{"n_layer": 10, "d_model": 128, "n_experts": 96, "experts_per_token": 4, "d_expert": 64, "d_shared_expert": 0, "activation": "tanh_gelu", "moe_layers": [1, 2, 3, 4, 5, 6, 7, 8, 9], "router_score": "softmax", "normalize_top_k": true, "routed_scale": 2.0, "balance_loss": 0.000166, "balance_bias": true, "router_z_loss": 0.001, "router_bias": true, "init_std_router": 0.0219, "lr_router": 0.00052, "n_head": 4, "n_kv_head": 4, "head_dim": 32, "vocab_size": 2048, "norm": "layernorm", "norm_place": "pre", "norm_eps": 1e-06, "positions": "learned", "qk_norm": false, "attn_scale": 0.177, "tie_embeddings": true, "parallel_block": true, "init": "normal", "init_std_qkv": 0.05, "init_std_o": 0.05, "init_std_up": 0.05, "init_std_down": 0.025, "optimizer": "muon_variant", "lr": 0.00725, "weight_decay": 0.052, "lr_head": 0.00812, "grad_clip": 0.5, "warmup_steps": 200, "schedule": "wsd", "decay_fraction": 0.925, "decay_shape": "sqrt", "final_lr_fraction": 0.0, "batch_tokens": [32768, 65536, 131072], "seq_len": 1024, "doc_mask": true, "z_loss": 1e-05, "train_tokens": 381500000, "steps": 5944, "dataset": "wikipedia_en"}
Below are experts of layer 7 (counted from 0) of a mixture-of-experts language model. Rows are named router (the router's row for the expert), up (a neuron's input weights, with its number) and show model dimensions 0-127. Each number is 128 + 32 x the weight over its row's rms, rounded and kept within 0 to 255. Numbers have three digits each.
After each expert's rows: a language model's description of what the expert responds to. This comes from a sample of Wikipedia text that the model never trained on.

# expert 40
router:112151113138139204161105182191131104121102094171178166119137080120084138136130165071122114166157038164125147134103161160110159143117127163189187120182136130135152083150143140102106127083136100118116134140087132170106119104104185136129145094174132058124147112146082114144101132138111096148145159111126107061154180219087099116114140112167170091107191096135172088155144107107098093133135
up0:131149121110152129129089119120117132110073112191147190098150111152155148136131158078133150097099071086170112051127152177161166166131129127131157159188138140092097139118058072126161093118134098156184070148118110131146150138124184107146110100104155120134178175146061132122134147116102132174105112081133113089160138235092037093111117101163151105099115105156182110136130125151143109111100
up1:122139093112199125164097144167152114105094161184131082113158120144132137110081143081138069157113164144106120109162136140155138112090143138100190111140145160116155147168142162157117142145150165156138125128107119179184145104112137111092181090136103175088207082077105148062131117131074119125124130110076099188190132158138120086152106151183059105158206087097155112143145100068139139173111
What it handles: Years and table numbers

# expert 29
router:127130074161164196152113183126151084178077113118175103153127047120121114090070146081096135107127107125160158126141111151132121126192146170144178153149171129126146108112156159106062105136153114069129141114107137172131110128026189149128108131126146103163093120103119120122091116182127102146148164083111113093145125145095111106090184101144218139121182129093127125080115109125116077179151
up17:117162128112106110105213142058133120147114108115105116148173103094156097120118141094199131115124051140057116135132086157110137131144148143149189161113156101081114147103138144130071157089153113108168105160146141182084128135075160147147112120124113126161070162101136132167102146124157133151148125156059118148073103159082152170188158120124127125143189076077133155140178107175134044148161
up18:130128075195165152106147140146110067098110149119175163088112059150157110178162081137160186157181143151177174128151106128135099134145134153132185136111147113111174180139119127150139126152134083068144145086119049097170174164125139156115127157066121176113151098128139136140077094184071144123136132126131042150139159078104117081113110105146174136161148131143160098093122112139134060152100
What it handles: Articles and determiners

# expert 8
router:187173087161141184137136128188130115126113106107153150156106112154129151125104190122136093135154107140139149081125140156114166110109143165170166146157148137146179143016135210123118143087144108109134131149094094164116113104094125134142112157228137082169131092134082096168096138187087140131117115094101118073145150108077092104086164073142152101148146098113132145076102097150082077165121
up1:209097132180138136152076166128139053112190073136135105201202158112159137126108144094111134123159146126116120086151122105122158110119110082143124107093116091175173062119120170165106115137092129084135092060105093100140182160160163067156127181185157100177181146157126151181145143139145095077161151120114118105129100135093120140117136070110120130121125162118168146123067128090096121121136
up2:123114086161164132150141146104131153101130145117148107125141194142135151150116065146110163101112090106190110091108122045161157114140181140090163089226114187117176114085136120116157132138153112076117154063100088116091098121136112133149161107120199136135129078131167159126177153126091094121090109106089112124156109099127128114075131145224156128173143120095061173114088180123113153144118
What it handles: Verb suffixes -ing/-ed

# expert 9
router:113124131131191154134080176179116100152108116170163156127143110134079150111099137120061155124205114135102152135108129120117171187114132182161173167177157126147144114107168142096113076096094133124146156112107101131107119149052183119132068117145153070164108052142143064140077175164126098140147120128093075114168203134076110097108156140123154120105194114107137128098129118149085112180142
up0:153093149156161100156079152123137094113120122121096171114124123076124167076090146085147142071133111139114193159104134112162119148140150128101158172145108132115140179068095148111135115046141144152138173156139152074235136157093099187126103085166201108132064101121132113105125130107139163151123152099084137118141144183125163114086176146086102125094141138171212167140128146167105149113164
up1:106094137140140084082113136158159138139107112143116146103166083182113126137124064115094118194109101178181148109120155089130133123111118113123114143171135111161103144143150146119125182106148155164097098231090131144100126147119177070085103128109169132158161134150119163164107101123146153141119145139096098125166128064090114091067125168148213098207193076144052103109165135148110093123104
What it handles: Clause-subject pronouns

# expert 53
router:187122110195182114152089165113128061167118147131161175178187102127143083140117131095136139124115083196153164115096141113126151108161139144133128202163131139164180076126137153144135115094095075118096130111084131180095090088089134145126122098168132115128107120122163061156096171170108119167132172063060120063165120180102103134117154133162148113141151114142091140114098131134121047165114
up2:124116159145140151111126165136141204087128098132081146092176137170131161171175109100061112157126185129168108118124128212082108133125151091100038149150138120176137083050138110145129118100174078132112096128128113179104130127090088167155125095095099094072126127150141159123068103111078123177160141101080108120127192131164147155130127156094118159147068119073175168117144135129121147146109
up3:066146092194157141141129174161143125175094064105137149117108101092198098156091079070178168140097112092147140093124126115160128142123111065152148184106146123132124128097119153141083093186081132134189159125146163162054120113144118131175119145122119140119106099127147172172113136179090145176123102151124170118172136122081100152106122186108136133081171175123095100098070120126137090175069
What it handles: Mid-word -at pieces

# expert 58
router:119157089139127183152107155147109126141060110166144157128161118111101099098109155072120122119172063144112163121129141150099112150129140138157118137183157133166141087132147190088124137093114101114094120155090121155083074120062155179125136100139113089123134057128090126154064116208118112174155150118096126084138162220098105151077146129212150071101113147137169107085122098106142079155140
up28:102117134084067116142161093125140154159170123157135091161075029124143138126103123111088153160109095112162113136130098131123143163126170152146128206089148159150127137076163166162131145129082140191155165119103145133123119172119079133132120158179128121104115071142072111094122094100123077097141136087131114080178158098106055137163058086136149107088169165186149126190113194132146119146128
up29:182106158107169133128170174100132158086115150081128088101132128203115074214112111113153126162074119096135095136154102142081090130078210143109119173140079128137165071118153099155168121119121118136093169168085146118143131123118144149149105134176112083169123114180103138117122176153131123107182094094151132075146109073118181158088118085139155103145157157087157132129067106120072108084085
What it handles: Numbers in tables

# expert 19
router:135120097191152147141141178180136076162074128199147121168138092098139146116079100106110150106127114206120134062135144164092139168187147178124180147137159136215165139135144184113141097103127118112158113101128108120090125117060150149157105140159175106129105109145127103157058153159085133132163160082080082125153143121145107134090158094137141087139161135111108141103078112123070105192084
up1:100108159130174157165086102164117146154109105124081120091120179098121130164163122050115115136129117133112128149091085124137150183155119129079151185106135228151205142144118171118114083079108148165161114127133100188140125134103160105141109101100098129108135089160090161073120119130129120113180187124112162135130182077155157113170104192095145220110149120139133152183093105143110083161123
up2:109113130148140159115173167098121144168101114054167136196109151098122100186143120133122103152136167183121115142152156110159216170098150105080079146121147096200109170182192107112116130105115132104090197146101137078140110127088117114160111142102103097157116093191137140145093140172140104160162136152097099142164129121100150144079133116149042144152165133106163106071133108158057128114166
What it handles: Articles, possessives, be-verbs

# expert 51
router:169133049142129146135108204179161084108085123158137112154148058112126142105124130114105137155155100146152135057117164135094127132140143192138199105172144147114160162069142163132101086083115095109169183144068102186092125118094168151104108123182145109197092080116080138149121221131108152118158126096117066095166128147125147141082148091158147137139109106106108127102123107145092118139139
up1:094177066158112102134129130073155095106158079131096109026137135184091169122139115076099089139179110122178128147171111105090135115066079123079153118085109130129131146139118146155124077091102084179142182134109149154130078060149106108090129120107147137113150129142183060119066107212094161168127131138108123141149121144184112083102114128161108144138148145125092174159132148117164142115148
up2:098139137132123110146111073126111162109116156193138148068142153058170122111135123111091174123060141114150150097098121188118132177114099137122169202155161137121110114106073121184108058115146098142132111117127173089127120150142126166144135197048103129119106150102171099129100131147140152170141178157101146102164052140126114143137113149132121101083084199181110120126163076187075108163111
What it handles: Past tense endings

# expert 15
router:153160113150177152139131176132144068121078122189119102162141115130112136124098134120107144152161150106098170121142117171109132128144126145127198147117160129155134094080138139077087116116142112087106111102066103155110100137069163146169137113200202065138106121116130071225068162172115136133144129134115057108203133125144099105140153105143147100139203103107152148088079108174089107125157
up0:121095113153104117173205176157097081157141094177172165100132174154203169108198168115104135105155126123112156137141176126133136076126144102142148096138139094111138116167170131096076144111131137083117090086124112119153184149111138153165180128099149112189095071118092100132128110106145086132170075152093082119186131086166154136095146119115131083110150099104102107011095116140143124120128
up1:105065135103072159135131119137179130190160135125114056156092124044164098096105131161150097071094120160151143093163166134217148119119126162185201142135117170164105107137125123060119114109178123177090169129151103101110136127107160114105118123160141102124156131086122095129106188090157146093178114146113130073127116186182072142135132121167104149165157140143161093175107111167101145129126
What it handles: Copulas and word endings

# expert 1
router:140171112154135149182114151124190125118087138136129109124175119121109114135103109091089100155086067152157171112149167186119114150163149148184160144154136121204128128153181185098147116072142104106129162151109111130120120098075172154147130128153137083141110135099090091173081146160123087187138137098111109081180117163127134081082110065149215123065145117097129115131063106172098083165098
up1:192143137165133183094115129126149122111114140055100075145115165082130114188104156090088178116078143104083176134151146099183126080098150108123136165125139158119114107099140134125114146078085143089145149169089125111118117155116163142149097117170097151107151186173112143172105137179154124214110154164185176072154195115146086106087121126103172122091123114091154091128121082187143101082119
up2:149098157133178132123154134178172114137098130098158136065157160084110164134161178106146118182176072133193131125133175158123164215146164148073112116126090086115120118088103074181158094120144140087072087099124164142138157054159140129152124115089143085115114155102154163073151167167078129138127114153140068080140143160114096124123081114116167129133080130142146161155114127121120067069105
What it handles: Table cell separators

# expert 23
router:150127088156139142165076146180148123133092118138123090184161093091107118116084160132136113084144121194155173124086152200109117163121147165162177143163119113141149147122160151078127128099111084052124133158096072156118127164119130189125099106133207115158078101109125122161114154135140094173213123068109109108137124158088108075090114091157150094089183138140121132108071089145124094162080
up0:147147124177160147165122164164117101096139122043139165148062093111113156130144123092141115101111098124096115135137108142165141147089102141176176107138126089136114114087136151088123072158140108139087119179111145156188130140079151169072097147126173084121083132151160170133134106105169151126155151058122116100170136115125078145064060093178099112219107167074100119129186139136098173165119
up1:104140076154128132060129129137115190147143173114120103166126112152142129178058153098123094128140132071161113159123110166111137097121158192042081112134133056158151117077156107153094182093140136139090146090194128117154118202109132127107128056110091121147140119115117103121130111173141098098165092203170120104117117129103151129121166123120136132106153174183201103124164094122160115172181
What it handles: Line-start list dashes

# expert 30
router:136120129135163169136146195215136113145086130140144152123138077114124170130056121091090139151152083145159151145085141135092101161121123170165157138144114160128160122110137195123117084081154132081140159096107086139120111128117131142131103130161135112195118112098062087166091159154102113132188144075061119104161147161059092102075195103131133098104163102135162120066072128168131107181144
up0:115166122104121104095110142099177208168115140097099185102114074121160116151114137155127125172110125132175172124081103157101118157145120082107098155175096219142069089077215093124121174113183148125102083078141173130100155131100180110139139096141163087166140065165157145162153099138104154123131095142083114127123126149078088139144155113089160105141168152154125119151182170093127090121149
up1:153084101106063155122168135088159096187140123086097181107112147131133129098164068188123107109129116137178159103166135119130110166166131156122130120130132120108091137158129134061090116149135092104073207136108166121127116131152106128105208174125112190133137158105112099130106151090217140176102175110059128099165112122068087138132129093128134114128091137184157177086084144099107155184135
What it handles: Clause-linking function words

# expert 54
router:187157059117114149149132189166151102157112128158174188192129081097076115076130147122118132099153073123125153134161099149102136139172121136145140143155139142140173106133173134130100088134127117118114125151105138211121108117096162190142125103166156104167143073097124074144085134131086146150173177085089069099147112177108086131089150123157114101081163111085163143125068061136083141183106
up1:113133164142103120084155130107101131140133180103164141126102095114148151190140075121218110104154129123168144103188056166046144154169161088142148131107153115124153150066115130108102131130140161094135132123147129178128101148138131177177104031142119054137119137152091108119124136170106118097195163144103055119092126134101146089112155086124155120177104151105156083171137139137135136128205
up2:211111065161180147112079149156144127167118155161121125148075111076135132119094120043134173122099164109090091120168103133086170143086109146105139127122116133158089176157095155102041151071053130141143144183137126104102161139159194084101176143086172100122135111095100073161169116160070140112125119146147192106162126128138137105130099129103112120146188132171143116148132138125121104139101
What it handles: Year century prefixes

# expert 10
router:116141092138173122117093167129144103151110113126130091118118132091123168131087118142104113163159113120129138123139117161147179153167139190195151116198145111185158134124195160118147103093141112046099133122078095159137080108098182152126119141160141095176140142085073130171036103155054080164136185087121077093169171173133116134141156102142164119095179093118133130092107092104108084146136
up1:117072139090190140168111142152141163066163093145139110132132147143106147124120124156153126093141131128112132114121174103117147184102114160148077158071131118138115145161132117124072131119163129106151211154092095140178174146081139199114120125135177099123119186137151107143188163123055190098153109167118087098075066125126104154107172130070173120161156150130156122065098173142082062121142
up2:177125074150160148145097173154103139102131143095140105156057131103133146146159156099162158145141120102098150129139129103132136095165095124186116110150125193131090071125178137159170058121125095107157146159121088107179140136124126160149086116093106117173144142167129144117111142186050110158153107123079061156160120113099093148113187068158128102173084095135178130099188106057112121180075
What it handles: Line ends and quotes